{"num_hidden_layers": 10, "hidden_size": 256, "n_experts": 80, "experts_per_token": 3, "d_expert": 80, "d_shared_expert": 128, "hidden_act": "swiglu", "moe_layers": [0, 1, 2, 3, 4, 5, 6, 7, 8, 9], "router_score": "softmax", "normalize_top_k": true, "routed_scale": 1.73, "balance_loss": 0.00228, "balance_bias": false, "router_z_loss": 0.0001, "init_std_router": 0.00636, "lr_router": 0.000854, "num_attention_heads": 4, "num_key_value_heads": 2, "head_dim": 64, "vocab_size": 16384, "norm": "rmsnorm", "norm_place": "pre", "norm_eps": 1e-05, "positions": "rope", "rope_theta": 500000.0, "rope_fraction": 1.0, "qk_norm": true, "attn_scale": 0.125, "tie_word_embeddings": false, "parallel_block": false, "extras": ["capped logits"], "init": "normal", "init_std_qkv": 0.0319, "init_std_o": 0.0, "init_std_up": 0.0319, "init_std_down": 0.0, "optimizer": "soap_variant", "learning_rate": 0.00303, "beta1": 0.95, "beta2": 0.95, "weight_decay": 0.19, "lr_head": 0.00443, "max_grad_norm": 0.5, "warmup_steps": 80, "schedule": "wsd", "decay_fraction": 1.0, "decay_shape": "sqrt", "final_lr_fraction": 0.0, "batch_tokens": [65536, 131072, 262144], "max_seq_len": 1024, "doc_mask": true, "train_tokens": 349300000, "max_steps": 2805, "dataset": "wikipedia_en"}
Below are experts of layer 3 (counted from 0) of a mixture-of-experts language model. Rows are named router (the router's row for the expert), gate (a neuron's input weights, with its number), up (a neuron's input weights, with its number) and show model dimensions 0-255. Each number is 500 + 50 x the weight over its row's rms, rounded and kept within 0 to 999. Numbers have three digits each.
Before each expert's rows: a language model's description of what the expert responds to. This comes from a sample of Wikipedia text that the model never trained on.

# expert 59
Description: Abbreviation periods, botany, Cyrillic/Arabic
router:580436420506524432556563504507511521566445488443514431524510529558541430565561456525581466462472415536570413472546564474507441529416509550556493486552415557547469546544512493557524507534432489443506465514415517563566559540473566553590457515447514460437565425513534477452530463442442480558475560559433467479417535523434504480565482461586553554477431515423465462463423494540495534432539570561525555573516525474446425446476543536474434549568439429525421517491500423566586499574482510569437579549467455470475554521498563480577481447565470481419429524557513445557458565494412418452419510570527568522423543532418509506439431523408539553508570519558494529415479465571491518526520433520488504584492458425513461457545522572549545582470457502580500524455525536544432537584431479
gate13:506415500612474477434585442485489492431505518533445629399523459501362499488538516472522431501458495520472492470464468501480506540428523497559419464526451537455461533465571488515518505442475488472599415407511447531503485515548570528440461526469473411568561530587353567468549518500526499555529538485531546510510574522541524494563529541484474537560398516557594451517455481535554550456494533498527578593510558522485481445469512447515581453528442490490436511492468475552411508453447507562520523430529471491514560515556592529495492566415517537443439607554502506531535454524501507494410487485589460498496522490488576537459526495497463480485614512475461478568511532543519640387426553414503679589475456557409515488529541523488470500555479510587443508403504555534522502433525503
up13:550483447452531519465583610456486475454528530579444549420475548507458462443561509607540521450512476561649536560606474568501573434514541527477510511390566485430553475451522506489520570485466447522540462415510496448615534541528421427478502512502504478493467516473484559543443466569570539567463453475602448465455463463492479493541369507514441400498441502443509448561511470557547497501522555517553499464456500513492462536491429449476494360466497528529499483509499521506438460504568479454461492526503544505556570544565572471502470524454567397551358441600448554423493460513469556496472532569466431433561426526380489516479478527498510475505459536498506478483456440517411513450517520427526505463565468612528503501533557524489531529397573443530415547547537466542413487598535564

# expert 48
Description: Closing brackets and quotes
router:578438432500578421527551473484545524568443470444506445523532522514557444543580494530557479431440434551561439487553536454496457505450503543559475496542430573503518568530520462588495456559455471449558496519422465601536535567466559533575459510437488477417525430505504444469520503486469504566479527544462447498430569538466485498509479458563522591523447529455430475477411430563489528440528524528545540584527514487454444445471518500438485558543444396552441501453551423533555506575560464528417548553467483511483520513448528504569533446543472439428440507507547420525443550473437444465363497541548528585448594534412496507439432480436551543546564530521472513451505422516452555457557408497470503594487456419426458401555515556568470577533449521584526537462567531574426593570460427
gate0:457487417624455556457466461485432489448474551558431549431525533512456598490575574451474497447497468405494525539542518443552433476451463547553501513592546421514488555518520494485406496450414477457505569483475528488570531592508460445578528562530524424498625523531494539585409479486520471542459528502513488548541593555540512473507402438441599527476481467495347484442510495514546560432491584471486469528493571543520594533430473431549432451448535530458523505434526428447573551538453426415555484566507468496513441489501516600517535521445440543572483517464393512544491490492439475395452493479480499432483437436552422501510453572461486556546561454454410495512450492575479526486448491489511652521493563525537480506481540522442520521480555520482512541443455500521430576501578596
up0:485508486478568494479510444427521495441456444458526550377543460545525488559515406488487462480522449562572443525505419462471657493541582470459487523533445419477460480439533460571503493501519487530409449476453447482493499485430469494518595485565585488478466523481422486399508569479542507540569579557500470378480487503510507406415556532418412514458568508513491508486406545477488519513541489507512452466401482489615437538539452522512513521469456499532498569490416498496428489511462503588457487532554477379523502544524510608468515435623470458493391549524445524438524408504512499502564493388479559523584467531520470480642471506453557395406543490443525495613488476497411533511482503478446426495447493533556501534547538465459504521500528564517523390508480610522537525548521442

# expert 24
Description: Word-initial single letters
router:535438454462612484500568469459523574578410478482503505497482452650530424624633496567593404479508452503566412527557577450467460458468584513557444553500507558509503543525494511523544494451446477447476447547452525496588501547468584544533488437541519395481479520469572462410575395524464479494517549481485478503438613476401437479512496503585498585487472515467347537490474418529510506493538510519593570527558434474449445451476542573459506530578517438525411471533481458582503523548532518526437582550457463499442559455426515486626508455568514503457397521489516455502503490505474419534509488528469496524502480527481523508442484526484497521420525545566495558486576502526533492533508507548472528517510477459515474482505563567531592609437521439546523534519567565570450538584458548
gate1:435499491489527566550549521517454513471496530488451467568524606539578555446492555537484398532481455484529512424513612583504517509543539495501527465426513453517441563483540491392649533471461452454510485496524503484463502380507451471530560504502525310447502505462449505499476357535558507471567562464474515458508459568538524496492553462496615479436519518429516543446442375488510536505483544504477545387518486558491440552421501586521524455531430479435545463475518459439491506524478590501548463526447446541514583432473483474511491454505493560442485423533545562541443532448479494453483474520560504495565425500497460571525597549553515510559588492537397579530487513474439441426566405520525444577412497593480552504487477509580535562479475540517453533502516568509606598423492480
up1:473577488516482432525501467432437503460397539414525515576473583527581565438490496551518506598496502441470535516448393474504467493469484520527501443532543498519488487604509456508560525494526471497497526518502490513511446621411467377531418529503514415479499517410619412512550527493480547527554467532507462461515479491579457435525481468534447546570484478504531603502526441512447500497469595421561451545578480448553377491467494554425519444458508502597509468531475538533517543461499499525476556526587424471468443503495495481611441521399550487577527513422471460480493574599507403466522585479495426424486453543472461506503508507447439600549426645527443506386521504486546455477437435494432559407449535479479544475419454456505543474433615525512461450478480423519535478441530496

# expert 51
Description: Sentence connectives, table cells
router:571428430514533441561562514505516540558435487441527433536506540561538428555568448529572473470479427522562423462544556475496459536420501541546487492567430552545486552542515494565535494541424496437510476514407515568566561540466560566585458523457511470440556423500524466453548472446449483573471568551428462470417537503440500492557483467572556556475430501417462449462419490540498531426546566562534561568514523477446413446482550520464443563564432432523419515495504418568583499580498498568428575564465469484465532535493552477569490438580462472415419524562505461555468567490425413448418516572532573521421554535420507499446436525409537541506565524556488538419474471579486520508530438538471506575500456423507471461535521571557544587466462493573502522455529538547435549582428478
gate1:482542400526548499427519498538570507456448461456638539489608498472403427464451495480538466447552484522515522487490543415489480544565548413525538496507530574532510446458489474506435580444450500474497479450471527466443486541536520456464531494552502431421524579577582537477429514464516540522498598504509468443561526422487489428470625502549450545396522530491497490473592536477563495506619431530514495505489542630567433582550498476447464516586495458550543527579501493576561537502478393524467490520585555500459483636395517611502548449468568391603537462532430520494434485550480447499527522513478537539426520566428575520592507510457526447484525505517539480590512521523481531541375517487488530411416533454517515481571461561447588568479522514531461525460508549520540528526493526
up1:480494456494522570496530482499480469552480500522470484430545507519399500471486532455590538526625506506429443531526524431513475494434411574504540503577426562499587554517484469459575381580493471580490526478547456509639551485596567456471419492565422573619526464493537511385598520567519432436400542514419497528573516491523479516518492501405472496487478624505468542535511624557451485470528489522471473511458507464561466530537546407377456472440466557521520557548532449459544508523443479515536485456493392503543455546522456558391538425517505492538533480475565418485448584496543496478544484374518456467417543510533528508516416493431487505445495492583475423505533513515557461474565471474538448496507527445542487541419562477439571555517574546472591562522521548513484484469444469

# expert 50
Description: Vowel-final name pieces
router:568462423494512460518513492482567571546496495502425422511523544565513444518595386546517499468568457504600455457533515441496468481481467535523522529600391541536534551477571571544420564564440450446514458495442520485483478490547543489585482491485522465430490466433476506362539423454425563586528518529475429517462523541453535528463554422553531516462506520415400488547475490504567554467549618498549504549487470510497426534430527546575465556674439460500502537431490489492556431554488477505462614504442445416448544509475545531568500484551560504436393524521462484522482557416476473435488508518462549553452534495470496424475435540432594468452579524513518512440489454532531521508539497508440444557530497490497493360535534626534577546376518533507489479479472482524442471511450418
gate2:578494508547540554534464499471509537541491546507458449469523484480550592501439450546497493520476536474454499541499569581468482439515472578511516439488480415514486482598444531509500555476510597547563454434504557450459487544527534523597539501515501411472397490435551437501590437498475503491367484536462565549575557498563521562510460494566608526485458558472470396580455492463511495488469582496479459487514497461438530457374493440453573576492468558523567530568437564526458492508512451498513556514332503538473559517546468474411510506431545581514444490433503477530464528548476451506525530447539563593467430364573487420465597451509472531517649544434480563507482478551434488475498433514467446530528546496427517512568507418552472573575462516417475576532478479555571565590476522
up2:499502551512483491383528545484404464490544439454517509457505484426447526520540444485564535490455437491424480577510522519501493590580503482571484470451583580503542573503487536536471529526437511590479453446545555561493463382511519454414521485578505514504611479572516519568462565555508504557531576484459455478542533501470467459453448485447552537530599556456480581412430457547493418545451545513394450581496507500544501540438435498407433482488522439425529477484468522497434472493515523402508481552407468518548523582476464541464503554534459471527549497483535506440436464530460489496469602618496478482569521606498567487497481609456428514386475385504363419563492572428498512489560542558505460534494568417532471513485524554527587484361561497547492540527552566466465458515482497

# expert 33
Description: Table cells and "I am"
router:574424430506533425554566498473519529550437484449526444526514523561547421553567467536578479444463421524557422483550570468507439531414490540561475498580422540546470547545514505548522472535429487434511481528413528561566554530476551572568463508454512468438561434517528488449535462439462478577477556554419459467409552507434506489558486462573562558466447495432449455463406497545495543434537564564525539567529534496459426430480558522468429564576417425530425529491500417573582509577506493576436586563446464465469558522492563473568486447565454459421420521560506459560476576483425422456443522575534562526433538531434512496435449528404539535505563523553482535425483471589483521513534446540468492582489468435504455461530502569546544571464452486569521516462521523545422540584422480
gate3:451478415578516567463507534536353456477374479510618528446522526589531478470445457516475586536429381530490527520477540503481529549532383564506470539517434549430506547556509615510457475511448522450545504613553496529546477471534548589618523489424482466509545503421517518621497493539526513557423450540513504563562504600431516544576464647533456546506502455543531447556484511500502436562471437559491531465513475582547556554460443507540513424504484521520462470484511434504506469482486526435534549528458536506530477352527539515468509579546443488538478471509538509594492570430469477466461497423513516504483536492526509467577552494566547498506559470540494552491525454412438509442463503550517568556546591449554437446396494580560538478462474636472484558429469516503469518487446511
up3:548544489384520521578518486534476685533563608441471494428512453435510566471483480498428478510512527406451480536476461551522439456376600532482472497601499482443464569495535458445490489522513541544518578536448481462505431448551437504467473581548476491536595456595519528542467530494514515512497465493511527427496508399487430486461504441551427524498497574464515599488499478513366500434554494499477509439540510482508492468517500562530418551498499490502507596510484424473435383503510456350470456551548548459478565557455509494490519367526518533515372489399530447461582495508525533529543447601501536474530597571475481502519547434473483532461445477480526373500465515460572486484540529440546407549517522476543369451479441457540506546568495521522548536544477473490508519438453516

# expert 63
Description: Opening brackets and symbols
router:516431478427520431587569511534469466588481469458531479448472510603526465584530474519562512459483422561548445466579576405543500470446516507549533529507488630498480537507469481496610533585448445509516504553444510542634540620539502512544477476506486500430532555506550484446586494448488542584462601497466544500422483527448531576500449573553521573475460491474470526497424483493521492454489465540558527562449452396426478511513522455434519499517451456481460509546503428599534469555472480556414567516393552480499558571503524441626480360545459461474469518595465420595441526514476456450527527527534621489423490560425483557495468443443565522504551569625438502457518454571483497547526473508516470569500447431539516528476447575534532526517465470539502466426521536552470504561467463
gate3:527510534465506425482584580467487528487519480461547421549461429517491403520513533464497529428524467571493516469512474503535548425429537561545561486514579488579464526391414463496537466431429455504424498461564474554513484532490518505546493503472497479480570489499431464446406385455581504524477517566589587534507518504535488429462574462477397523571529515418620502510503542480499511543504471530452541551543567590549405562425544432480465504378573526531501524601547452538568520467573524502358528485584574439561530545397498550494429453477451552395546592533520416538533491425541460568483497560454533589517513434446440464495555507496446523491470497431462441512448483456522537507558489416463561424516477545626513551525505491519579529501498541371497479488546450506483528497509524
up3:507491526578493589529434467510520558500491489475411511460371615544509589527413522493433485508554500537490516557438517466563613566489484540427509541513454505551440530496488570606461575587468482559548490504523538503474454520536547507500526516526497557477521481548604512441509452545450530527446476480457467456562562610480593560557426498405506455503529374522410392542536492503481477528465427555518427538481434459479485512477543557554476461556511524436460444488602489473504472494478541447479429518518511519536472512507527541509451466487490455585531406488552570578503471446492470490484574527515559465551657441497513567499424606497501490461512387500511527579545592501469454477599478581516483439508593422473498429467448647548429539580473513482504489551490533530540477541499411